Experts of a small language model.
Training: a variant of Adam for the experts, 642M tokens, 13562 steps.
Below are experts of layer 5 (counted from 0) of a mixture-of-experts language model. Rows are named router (the router's row for the expert), up (a neuron's input weights, with its number) and show model dimensions 0-95. Each number is 128 + 32 x the weight over its row's rms, rounded and kept within 0 to 255. Numbers have three digits each.
After each expert's rows: a language model's description of what the expert responds to; "comes after" lists some tokens at least twice as common just before its tokens as in all text. This comes from a sample of Wikipedia text that the model never trained on. Tokens count by the router's weight.

# expert 7
router:127120132129090155138137066107109169128141084143164246137076097117118159179047148102055138126109135123115138075119157161134106124120086108120147189133167129097142118181129179119164094084129099097131140112061127160126107160154157156094126134156103139094130078103137135129146106134099143052
up1:048110123183169120091113137158120167206129131164153128041121134110130162135103178133153145117166163071144098147161107099190134106113099078162117100108143161169167061144139095141182151134176123171102105121085114086130054124134122149106130138104125141145164116141160123146108091072164157102
up2:058146160168176164161127113141140143185120151120210113186092121135044126104132092132140106180111153087128098146105075109144081168082155128093150138113147095128114108156107142118152130127198191168080119111152135119087093153136134182119115105094148160132136148103151178176104123092125122064
up3:060124073108096098158137088144123158094148064165070139130138109066126112110120070142104123118155107127182167142066139114173153217106066083141111111136107093161159146076124140149125073122155158066168084121130112150089151148151143086135146111194153110112099168141119122120088152137132108118
up4:176103178136127118087172124120196162159125137125166099213142124122152165160142142151127110119151105092116116079119049141173142117063131124078153188091103126095116136121128097157158062094179151158105181086115136130094087121210119064122158118100139094138159117120127126166108115099108136101
up5:102104096135096118151135134138147130132137173172148105175110151094127127182120128153185108110125177110068124151130205193166064088173140109092162170138145106117113122115130102160052104160166077123162153114062095093139090118142097109095128133095082078156137129133191134076120165099158103088
It responds to: Capitalized name starts
comes after: "the ", "- ", "The ", "a ", "-", "two"

# expert 62
router:170102157111117115077151115146122171154153121148101143133081161098079122206099149078134074094166104178128165133143158129160132113112135128116145159103103122147152133124055110121192080119122102137077110132060136091145083086205113153146123107104152135084080078124160133159095096099098056105
up4:139116112159118084136076156110061182159124141154123128083112119078110160159059114100132150125109084161095073175153165174111094074222137141122131077152104152132104109176096141179104138130085156097091103111111104168113096063086127149161116134106116137091165147112133129107124108111109069174
up5:113100162088087143103122117164109104112106129145126113103121172136121184162126168139137111083165093158159082159134135117149157105072112154180137147173131123104048144124074089160152068131083180120199152166067168095156079144136137100133096110088144101119130143157127150098140079097162201080
up6:120092087145150105106119080124114113120134153187068223096140083109168136150111165134040160122134080159159163124123044103187101158133108117113153110139093177122098110115120096159175106115086128158146096130133114165164084106144121130100166131107062170102141168133086115109116129094091167132
up7:081113158129185147159133110106094095178167113170117186141126149118104135123134131137110129137136147090116124124096157087146155130095178190129109172141170081136161125156123089182157159088117089149129116157181255171137122142171111141074137124070099107119089098146164128093131155145138113076
up8:095075172166144163129164135118111186121147088113078127128130153168144191110087105088169134091130079158174134135063103144125081080158114131157144109096109126086164123114161071092112064056139165151108111132086095060127130108171136131154139104146122127131123087172070123183141161147103097094
It responds to: Line breaks in lists
comes after: "|", ")", ";", ".", "a", "m"

# expert 55
router:166090131143128146096136151120144178130134089149136150146135130095052167172038129124111075130119065098188131104141102104099133139099112121157183134108117120078100130105092164040121119130097124149161121097088179115163087094137130124159088084119076158098124141114106128159195201113098121112
up1:130181170144077152056149127090103165141160095144126118125113208109163154118121132153096109105096100120075157128143141103125116128152166144169173167146112064170155109103127133089152053144075137162177128118101140100170117120109151094060155142100136216097213155116117146124110124103121127129
up2:153117158121140155137131090145101158121150146137127166152134114138053124103127067123113161131132128083133094177102062143127154154096160136111166132123115164080156072079091099131149110129194114147081151086143206144090129087113102106138195125116164147111154089106093124161121163019183120117
up3:113091123146111133115099149079125143143095137148101130111144194129198117147089172182111070140138107164141112108155129116154079104115130142079142138167143079159094068134128095088104151105071065130136171208112092114109124079113105114110119099184124111112161144095144139116180128040101141193
up4:090136137105114174100147139052137116144146178109121129092135117083070088175162104075192062161132126144190084086087156105117114116098124170141151177123139157100085138076103148129128158106096106127110167118109097088080142111159096077126122171093140105125210151106128173074147157126154139102
up5:168071132158134155140088119082066120197114097152175144200061160123096111124124155140107070088161190090096096152101114126120181093140155098131110105126093123076114159078154154091131130155119151122140114121187140105171126097119111128106111139148117142100167161071097102161102123066079137177
It responds to: Two-digit numbers
comes after: "| ", ".", "; ", ": ", "(", "N "

# expert 3
router:095121133165083153107112081070123149105172086122158110144105167106098129098085052147145091097148072154128115202094148147152084135146120189142070145112088143138133164145126144116159085131093140150160144100143148106105095125147173106088070121144132136135181200105149187177163172124135093083
up4:138113029175101089111168186106161129118114094114134133160093134113112116102077118089147143050108086112177177125119171187181105133122139110120109142118136133138148143136111103092188166116170177145111140155132106158085128161115111141126070108063140121170178125145159109092150198133166173105
up5:120128132150139100134121126076104145157132116138144112128073088107150182125191133096137099135158075104111066125124171186169208126122108115140083135137067116165058155147117118057104125121112138124138112101121107123086110147109181122146180122129162170078099031159104139188127138101173112155
up6:112110069123121142156118098146109139147135158105129093127088108114153152144131086133134088112092127123087151142122095137181156059074172180141120104098091204130114194123081173141081076134143092105132116128091089076145120091101165094120178140184162113104158172101142138063170170094103090087
up7:143069151097096102148115114127131127069157116176107127116081136151135123108178109112156124138062091147156131114173189159163103068167094129090116152165145141095182101096108139085101071125136108178159091100077179123150131161109145128108158136129094099094146135154202067182068158140132085140
up8:062141109154145163098112116163074113130131091191112133127109137107160125130092165116119134146098146168152200135136100130130108076087093177121175188109121132129126093134100174133166083189115066172163123196060101110127135111122155154087099128144081121120135176098108139159165134062131075092
It responds to: Table cell separators
comes after: "\n", "Team ", "Party ", "D ", "H", "Nation "

# expert 12
router:141146176113100135143113095120161176128155115099122147134123167117044136142079132160152070128112069129158171170113099112140133115110150118099172165120125156121115173066141097084138093131100115098135099101074109082212093094149162177137098134145123165111155102172150139204180174134161073106
up4:054192139109146175142136071155117130152137123136098131117126159109137158119101120158109137111151060170055145122133176169161149149123117126085173119100094093147139143106187128154179104140089079106153172120173172126161114140132118191113111134147070159096146180136168149211107084110176118105
up5:159155182150149147101175126125114138120091146150094139118115134139177114072118064093199148155161126106118186124083145141173110123054093123112128166142122092146114106072099134098115146139134126165048148154121064125147062123124180116105114117113158124154195163153120130204181123144103095164
up6:142097112162130136099107114151111161128121158141180183147108139119116123180137054104135126089064193122127114143069153109189084121055138144119146183134142153121068106160158093102095113131192124165073134085105088128153100144137106139135080151147118129167141182092173134141166133166116105050
up7:085128137157175089154124112115189129134144137132142096149124175117151136123112109147168118132108188116135132099132129099089159022118076102138128171134103103155079092119128098061109125115142112185094106074050139143132113093121147162039127137125073161133160127105092063111140103139068142113
up8:101102146105090117137116115138078133175166104154083125150149182107134138136132166151075129080147179157058064195098074082127116129131141108176121101165114124117103144175144115147117165102147177110169161131136161126110106113202148115146123114154123169137091124122078154205075121206097150112
It responds to: Digits and numerals
comes after: "202", "200", ".", "201", "198", "194"

# expert 60
router:111116174064146137081160135032084172128141110183084151078126147117118187149063093163111128132095103135090107074125108150171148118119098145159130102093107116115183164145145150077180123121135090111080123134082177157108110123159140167081097136133109090143137118114107090136202143112178145120
up4:132129149105107115133103103174108132116170098179079132105121139122116129085130132133093055132126115096126139137140116166076111140117148160084140145094096123122062166101186173062150115166139112091112085126178126167137077192136139137136161123112107061115168111099056068131147140099158110031
up5:159028109116130082094121153166093137115151098121067139089125160105128101137106161134114139155100086162117138112078137157155120176164133203137099097078093178171116112156135097193205124134145169072126109160078140088094131136117136108129100127114115093101114153148205163153098099170125134130
up6:111070153114130183072088144134128133162126134195131121072116100130137154194100129161081060131163121103148127057125133119157154098168136123073097103094161085082101138095140114074154130100152135099115146096074131148091114153185127122125110120144109115138195121154216104134160070142084133124
up7:102151149149164165134081146152135167136099152164085105131128146163139130141080127153170151138127141163034138113139114143182132161143153089093166139151140086054132117138092159125108126156135080118031138147161121201161084145171112159084121091130186147113112203127121112142166099100160100104
up8:127087127098136129119095102152076152079129102147120064119055086093178103155095123157121058059136154145199127180119150161196178040143141098134126110129081165146182135164105118116105132145122127105080113129104134130135124141113130179077144127080125108167155131116134099122070096152145102130
It responds to: Infobox and taxonomy terms
comes after: ": ", "of ", "/", "- ", "to ", "in "

# expert 59
router:135124163110092113141097142045107197088183121147163174136096136085087163105075112101113124079103141161107118133044083154132112171101142142128107123039142140087148177101095170144129098097108112103137109158102092138118135146134181174100102185132071134144156169140135120140155171168141132152
up10:163105157068127133125080083147116136073132074106122172163111137103093109146136086185087064140092068137135152169107101154124123085157152123091179186113132133131091158110114110040074177116128148142096109151050130159158121135111105130112156147085118095196080168131155145126169112129124135135
up11:140171116172062134105136089085197167086133101158085101110168173130091162087179105128076111091154111086111118075097128173136064154150107119135103157099111128140116092131089141158139123099091085189163106134133147148085098103114151173131089136140090154132155183123151084183148128174112094179
up12:109111145128115153107150152130115200122120113196109219139074110153087158173098155138174127128106154133150096125171101153148205142130110202156146128117141103142120131105100080149121133060204144135131111119113141128088143115127136167154090118095071175147129171140168114125204156128064141125
up13:084075096080142146143106159190098124115118130139095143169100170118143120187084026105108145153105067113122113098088094120134167164112156227148105102128118098128150133151142166114156138166096198093067137117123107136157106100122101161128153118181127129137169167106109086149124113159093101151
up14:142117160161159125112160068110134173120113116147158077170125174104145132136154144148123112081139149140139099149115100113156086100214158153142148152119113057133066155103098165108120107165141100198151152159110114166103117129179080100213080131161147188170195168159143160123122151129155154127
It responds to: Word-initial letter pieces
comes after: "the ", "of ", "a ", "and ", "for ", "in "

# expert 23
router:156103110113151084125090146126100160084144094155195129084086112136090155136124107137153112103138090151128141118117170138160118112143146116100135127077139104140090171122084090179154085052079055097128171132079121147178091081135173142056133122168155106114168137106147180099144192107155077157
up0:140117140110130154074148139114123143106186095175145142088138115113036133107153113157145129090124118173147109147136142060196115188091091104123046130125166093148166103166116099121102095134124135147179118094184182130124109114130179179157143118147122099132130120162159102095120146235142127149
up1:114120123148119100094101098133165126166198151179140200081123113139078093127084147091104169189100149103077119168102082168156137110083148145154143113156143173051148060132095134115152169066123193144143088137163165093111091120114118107111159098138106117070097122115096146106130130084106126150
up2:127098130103132091167106092181144125144096125170151154145100134110122104101125192145135073096116169182163112158099124085175144126158105106143097135117076069105127112140141129086132154128142167091089121199149097086149112140121085124127021136141148191171152154126113188155169116123068173088
up3:118135121149104176092186146135140105099137140167119196078095106136087077158089095083182117127134188074194105133119109130127132145079150130155146129137171131094084071129101131155102119103111144107109135166132097109113129161144224104140134093167163142155203150128129183103176133095070126110
up4:142175139103107057123145185125081143163141120172126088135103126134108112149113168120141091165130082134073119144150124133145048144145092183097156094150144088105117169140106137137112126130138118130136166102112135125149071123174192121122188140161100032077161114137102095161148151124198055114
It responds to: Infobox field labels
comes after: "\n\n", "- ", "Genus", "\n", "is ", "Coordinates"

# expert 35
router:127111125154087134168136066105071150149170161238097143122089115110122109124124138122137129072119098177140108103116122145111141170167093139099095113099150119129093173154106125146165115084197129092127176124082118205147120079169180171119089117123122119151141180098145087145120130082124062097
up0:128107136080141125059153164190114129127120089144111107153122125129100153150088134138152138115109156195152148136097120116159078145089192123136118141091110099147133186076087119065126057042169183147103148081088159105140137108109170178152144125107091182171121140101130151156115169159081101123
up1:140073120148122159132104098131074144153182091090184075167118152147137146139089187239066153132134132111115180127190141108151151150110166142172115094132164148077093135144116110217139096105149099158129149139087184140163129072101145121102103118131145130152157106139149115160141152097099141109
up2:177121195116150109097143098055112156080136146162123098066111086120139126114147108075098150087100150150073124107124094161120098089141122155129150112201162145082110129137113155125114115107100131078103170115105148228102120120093159126073116133159096147041156192126099136099113139125098104116
up3:177147170174145138096135112074163125172157096059133179066160086166140132171126127076126130145152089125134109098123152096096135142134088116116137161129104155146103113047132164163171131169143127142169091121136174103126113150239154095176147142143107122135171081127112070117156111118100133078
up4:083123121076162115146139129118130151168131143181121091082105115132109154105154165098142094057150149230103107109136099090161156122154107125140117109129095109101130182063086153147176171160138146113135146105167157175107075059156101137051138132147159100103080085163122143182127143158127156114
It responds to: Labels and sentence openers
comes after: "\n\n", "- ", "| ", ". ", "==", "== "

# expert 4
router:127113126171062122111131112096145136080190119149120187179106136096068113156091105131126054171141153154140101150126110110094137154127103147125104162102121095158079166176123160139232124113114107102128102140131171155154100126157131143140090109149157129075121136105160148192190166103176120060
up4:114102137184197141114122086060162123113157113116157124112110117082143121104155107138181139099138125139164089124112146129143135038123113108120102175111151157153154156142131069088095144121131097131161113053101154099116121165064122116120099072068115090166147077067141155145162204080131110146
up5:128083132171103104131173147095092139152116153170099123126153129128120171084162053092127105070083105118144085128094150139138121093061158121141159123098103125154079189152084155099082146144065079146122130101115184114117112109146116096119118021179131108122129110156112168137169102100187112109
up6:147151088098128177117137136140191126114103112161182128137106111171094104101082134069062134102141114080143149128106093150151098161112076151082099124151125141067156064126139137160116076068159175154117167063129138091124114123112161102193064091150096139149114172144094091157093123090100104105
up7:152117093117148114163166110043167131085158097153151167096123133132084126130165078159176111110037114137114115138129090160128127059145136023122085149120129172121101178134099049117138158139121098118119121098110085120126134124135154121140112145147129115148206136129132154138091150128194184121
up8:193142045163113200091125145098177139135156148115136122109125164134078108131111076122128113139073142146145124130182124115121130123148141152121129217101133204139141066099117129131124136122153122203155104105125180101123126134144096150073085155121100135106224160136152132093085129128171115090
It responds to: Table cell separators
comes after: "\n", ") ", "Albums ", ")", "\" ", "hold "

# expert 22
router:123100100169141145063082093124107169077145090187171144131084156115077161138097127087143027126108121124171166123072100122195097133141092166112156137105092143134055167142100168152105113155109133086110145113134152116094119095157164136097184094146074158150100115119135138131128161116186110122
up4:144091117172120127184125136109146126102160084100115164085139149156076102095111059213205113124118101162099157134094111108099096106176138146080130176162087134128124160119156138144108081055122108117070162172124100136133125099176142124192084098118148124135106206095109133126131168095112132114
up5:164137148173127128150165073063135116124117069123167121158105093018133149105133080119133058057160114101172124123140174162145112109165146090108142139162147118083135168101142164112098134124064115150183122103145141090113114127086105113149138120110148209098146137147153101128136148134106057095
up6:188107125037089099133132126096160132140133141035165137097161119020140113107124114084090054108110154091149098118092071118110148135110100093099093099169104149130135140157120184114141111178173158114117176088075149135122115142140128144111103159166135116122136127081112129121123072115167120106
up7:176149118082140171080105183144088153129131121145130178138123068127113093176089127115072095047101145127150107196122086103170147088134115106121200154122140111133139077123152144121135124163150076132126139131197091170084120100078164101155146125159090161072123159113128081123118171109141127069
up8:175134102069093106068170069124158172118140184093105185113115122126132061147099069110136107130150110126163163159124115149122148141090075102137095130144126164122090105124147188096122112144193151115119120096147128109150115136143168119112115061187099104169117215144141155113183140129143102198
It responds to: Copulas and clause links
comes after: ", ", "It ", ") ", "He ", "he ", "and "

# expert 48
router:183113112122056141113105091150184156121152164156138117149077179146093117151070072117113116088129121117140159133041078085121111122142114144143140105074206109152107116124094159151135131150104145119052143115118145141149098123114186165084064109125104130127204116087127164131140141145192133125
up0:117184091130076155168126103192168182123108136131111153137086123118074133127112082096120121077119138139160161121153118131149102179120134115163086180189145084145085140077164081144110113156100120131161195199181177116092108153155120103172102104159115120128154142112169167108165165081168101091
up1:158133109091118130135109120130101174146166102167125153167078095122072095188147156117176166141069162102179168122120101161118151043156093127161118179094141141056086153106096085142115109179130173093103132155100128129126155140158183091146171118135100154109150111100150120133161118167107165047
up2:097103110099150129193152125153167150175155153146082131149114133112048126075100077159172161138134111090118088075092183135175109171061125158126092102174085112105153096121136089101161120098192146146125153145120169150130109139136119086091106120099120120144093144094128176188132157214122108127
up3:129126093111062109143127122145115163104153079189083113133078126119129198139079143136056110084069115151184160169112168104112071133173140112112108129088118103142131154119157166198123156157130168116147213143150111109091137144129161103086164120117097120100156133105202096110150123171143139089
up4:103158074139124183134126119135146193182158169116146116148068159144127144215055110138150122096081172107075147142146102094127117183099172119149154153141144078135075131118116156144149072156139138114060150163093132101143105097182084138136127163143154120064118138056118126131147153147149117092
It responds to: Election tables and capital initials
comes after: "| ", "he ", "a ", "He ", "G", "b"

# expert 52
router:133116139157151125122177060132101145127160164146128194094072168129085130162041121154106114135142143100115112132104117141136136088041160125161103162134158091083088101140064111129182105082169167105106122118142113175143093087194146125161117147120142141113143166091091137193113106149124075168
up0:152164070155114123095134078080145130148120145146093158227081148122145137139112089144089140099147067148133150143132090196168144171080131183109130096196103130111154144071132113158131169096099145116117116086189148132164112098111144118142071141140089087137122127166118196121135161091148090171
up1:191145148155090157120130133110187158113142134141125191149115117158111153127098173137109165196121160119136176077167119095179090127109127188148119141076124120103154077094069100133141095130171149166160088142111146087063093145097120162190071172104114131133185160159122102173169130129107084131
up2:146178125198112142060157140108138124148179058110092153113154166132175126144052096158122115153150113162048142168141155160095158120111175189155126162089132089113109095126111161131128103149103112113164133156145207112088099107130093163129120090119189156137126161149118093102154161093141112076
up3:110142096081140112122147140144178149109120134127136118161145158096132088121108055122171173159084089083090103130166127139137079128142113170113095097136083132113059130117133115178153138073159148048088111153189070112157123153176117149156149144085111089138105158145114158133157165053059105091
up4:105075137162146155147175103122108160149120141120148162075092194099099184132154140115154109149159142173104087131082099148137132109094167112144112140170147197050123182033131128193117140147155111139157144141112115119119077172141185122183161122125121140143120149093112108196104145092175114126
It responds to: Table and list breaks
comes after: "\n", ")", "% ", "le", "°", "0"

# expert 61
router:137092118149135145118107102118132153123149098173163146109070131123139174171056034136135140179118187121118162108133134128144147159122052183131098128123117101111118142066057121084113110142179122130149112154094109098124085100152194127075077089107152164124151134149132117114172139170125110050
up0:147065196091164153117144099174109126144093108124175166115126119126072205175200142139118144086129101200153105105173063109164142153065132163137113101095091107166107127120149094098134068098163112137111159118098142152119133153149086125181124092136146100080130108154147139158118137141122188087
up1:149116109093165105035129160141105141117102117167147144070115140099149106160153087131121126131169120111115081197084138112122047111153105086148113141125115096167068146151079122096126171113100119151113175143131116121096112098133147119090153150161161114210215160135177174120166149088140103163
up2:090089195154139104170146124152104135049149127125136096198143111118126093081148073126155144141112135111113102085141097107204158143165156149130098158092119136113154165092129130114199102153152113145141149038099134185117121134173086136167122157122124118154148093132164100163100117136180066070
up3:131119182130111198077090194163120141154128159159134110103111158152143166147083089166194085124127134108125165131133139120150114106112203107104186090149186071122051184134104145110115066064172148148114141146097144075113135136174133130163090146113118100095157178122143117122151130123098113101
up4:143057097154130153157078089144183130046124168127128154209117124120115136115115108046118130124086166140084118140152142164161116113117096111127134202084115137143148165079148111144208148107162162125140112166154127152126118096168117117178110145109114210143073129116182131172130151152111133115
It responds to: Range dashes
comes after: "6", "3", "1", "2", "5", "4"

# expert 11
router:129082108150119177098132166114108164147166150173116164181070173094101117173106141135111145085113119163146183085128178148151090162093117162114126134089131078092160122125075162088193057134071053125089125146122129130122082040176139125156158099138134153120095132130145164138115135106111129107
up4:102129097147151193194134147141132158129176086154139132136111147147121183150123161114181115187148140148062120084141152108160121087121117130049135130111160113108137114117145112129232171151168117097083146126148136159050106109117097130089136120099154087099116087136136079173115200088124156106
up5:191079122146157121067172089139070135088116179138115134116128101122152142127110114158078146134057131124135161178186170145121083135130109176152088144142102094116127125113098105150118179132131159119142086190163185097166098099108125113141090194068153136134139112172130157145147093048153131180
up6:072169103129129101063176121159164110129154126069149144115173099156075124092135122150168095138132172130143133181092154143127106089105158087117040162124109108167097113172124181139111119108129111133074110108073121132087121111156120135149149116184058141100109184116088199136121092097137121187
up7:118121144124078110104135114166120156137121125218125068157095117117112106088134133107119121043132117162127115132121152164149180188126150137153095199163105137126116127111170086143165059141106138162142115086103103096180074136142139139129136081161174165109126146119095152174135136074094227107
up8:127130095122141130120119146104178102117134088146186175105095150049128118217138094071174150148096130145151136114091130089123137106131088081147113179183129109094112127126117106121115132116130147124157125160099073188171140111179112141028126121117122120149144164111172181090144159142093181191
It responds to: Line breaks in lists
comes after: "|", ")", ";", ".", "a", "|---|---|---|---|---|---|"

# expert 45
router:132149135192036139072054079035092138092127129120149172092103152086065142179119118068146097102151138135135140074109140128130145103092127140102105136098158155143119107161148155136097111158147159172111187115137104152137047111147182116099115088124100127135152138146145127149158117096147154108
up1:088067169100083114097087067149205177157126094134135134133120135122108119095105077158127116145155150100120093102180098081133123136123128168099039141111147109158148099148172157170122153129126121106128132160099127136128106067116142185111062094174116188160182142151127085110093133083071125126
up2:219105119173127071125100119122091183206133128125128148116081130099209138106137147126128139108154136145121136145099096143121098150136103098061161098176118099138114070119145147079118115103133148125072126067139060138129099139155147088110138189105117212104082138143130130165119169137086122167
up3:113129128114103045107111133183117147121150162138164152132105129164090133152159136080176137162134129110080133111122079177128057084170128134129115099058130159132121109087122110078122141136202160102123174110148159118137126069113096110084129188167125143079180138164098194174165149132186123145
up4:073118167142093191064142069081115181183088102150142199155121150098136130204119129113136145120140179137190148159132137096152142197116080149086058126150097144156119112101153186162136136132136137141151175153166136160145093106125123075177147137155085164149140158113159136094151131134133132120
up5:092154042080119104093132120151136177106142195131141095098101139179140173111122094114135145137079172201131086112118150180091127094130079074151098132105121138149117127113113135169101120163133113199101063131127114130093121110089159090081080133173098130113145146075138194176108148130089111139
It responds to: Personal name beginnings
comes after: "| ", ", ", ". ", "- ", ": ", "John "

# expert 28
router:194144111202087159112106093129127159154189159150184134106067107124116123152097124115148136062182088087137107102119101108115146101112053136099158144132126099174081126112090157090143096164124174139111187148088103189125099093146148096080070097146160138143136110122133126182165132098131144084
up4:086107170123187122070067128109134128201088119130128130167084171105110151212166134153184125139081159089179119167086100137134102110126106134108166070094147082117123136177097138155106083119192151090140153139110095106101104157131089118114147128133136190099187095100093166128122168124143124110
up5:105120116103167171121122145201102123078157101145180146105129167122150164200130156099180112102115080124127126082131136099120110089134122102102180233142143127130093102159148166150081157175145122157128084096135123138174097154174142131127158096172079074089159130139120177145117071168128106086
up6:120126123166136194124109120123122163145207146121133169142057176124101110136054086160130172105141176146186202127122105131083118119075103110138105139151099145135122142150137101102096128138143079087089146156088128133167165122178072106139173156141133154159114107201128173081176096138083124107
up7:095134110127106146123132120148136136161116101162180166138070106124167106148134176125169160158147135089128034118154155088139109058148103141150109106138133094158056054146107057105095110099155122137137125159102122188142129105067159135142093084106191139142148146093166090180164109114182148140
up8:095101106096106076066135130088068206105120125110200126151137131126118110144128064109158133170145105134084124119125121172112180112111125162125171146168132139105141114129131122164093139165090176145097181092149133099124109036192140163102128161143075168148119100171118199134090129079113129121
It responds to: Proper-name pieces in sports
comes after: "| ", "in ", "'", "(", "+", "/ "

# expert 63
router:119113164110129171060113112145118140100138169148104142107104128068088140165116112106149103103107184171101106105124112117149109130140120123140135174126140102175044136102091185083159133142070098112116113182127143130185064095136150158092178144145086161120112112083117143219140179129198107098
up0:136102152103158142102115080134108136130118165120132121102097124096129056169127098174122104112150106096166212115131150114150139140091165089138113119164104137185047045125113052116100155120108167122115094149153134105142068059165166125079122145071183145104126098117115118114161174088098133122
up1:090133142077129089108109132174083152155136129175102148172101074069167134158138085123086179076111146120123189184187136159097147117153141064119081151118141182097102100134164141143154148148151153073091124178162129062123092123141134159122170110141157138088128120139153108129140073124188153076
up2:125118135132187123143099088156164127159134118226115104154130128086145144166127166093103147137122136158149113116174047122229159161074110120101139131167073164107150128145109135168159142127098150169188106140118159092186087118122128090122117092176118142085127152138108169088144083088086132160
up3:101138122149101132139221121107125134105118142134113088173106154121122185136095136095094114139043178135078153073131228155145122099134194141151128163177110138148102168131158144128126139162150131155152162124139097132046097158160139137084136115154079134113094123176142119168109138148184128184
up4:153157116139106162086116104155109150131156135147117134112139103165186148185125140112076146131170124132065203152112154132091057076092125161104179130107137195122058097120089102181122125078122136216121119154095167161142114112105148093140140145125118141088154126154108147137107056129104082174
It responds to: Closing parentheses, and
comes after: ", ", "2", "3", "1", "8", "4"

# expert 37
router:162096087126096097123093099141075174197154108172155174046121105119089126206131121151108126118115138138141145097089177144133188111133084187141125129099112128097103127105109192096153099153149178145135109162138105097110090066150168150148057089157136169087112114107152107094159136102131115169
up10:149118099116059122128219125099094179111098140146103116163115193142131110121141128161131135140146174181178077050144160137118058108095072105074118179128147154138138166125187164120109118108129128141134098107183152171085138117131177157097094165093094114159107189139141153117130174139129129139
up11:160140172114068078065147140148143157143121132157176154081126110132163115171129145121101092139152138124154175115106132154170144107147083091053104186132122116095106079131175156178071153111181145129079165186146139159129122138154078157161145078133128108048165147131108115142201134159132139099
up12:112166142162139092103165143117120168175149167160120194123116207167150116125107138127080131076175096089081154132087172133156137092067147116135132145104041118110148117118131127166143082138099167111136107179174107109147107111162037146101123046113121127096087130138081122126104120136128149165
up13:090127120120095127125138079125107141122135174174162146113104127152059116153105082165107161115143163069143032098117179165112119125175111137151192165116113087103099154118085110125127147115116153132168103087165119140097089156117110153125157094117090186128206134100097187143169139122045111156
up14:212097166070126111136133090139096136140162138180116087113124097096114109148134110100087064119146084134143092124088047132148100110059158102173174147099117134105105088095111124070106127130171107104126200145111109118136106143054190094107142118116115140144135082096079140127094109099163087133
It responds to: Table number punctuation
comes after: "1", "| ", "2", "3", "4", "6"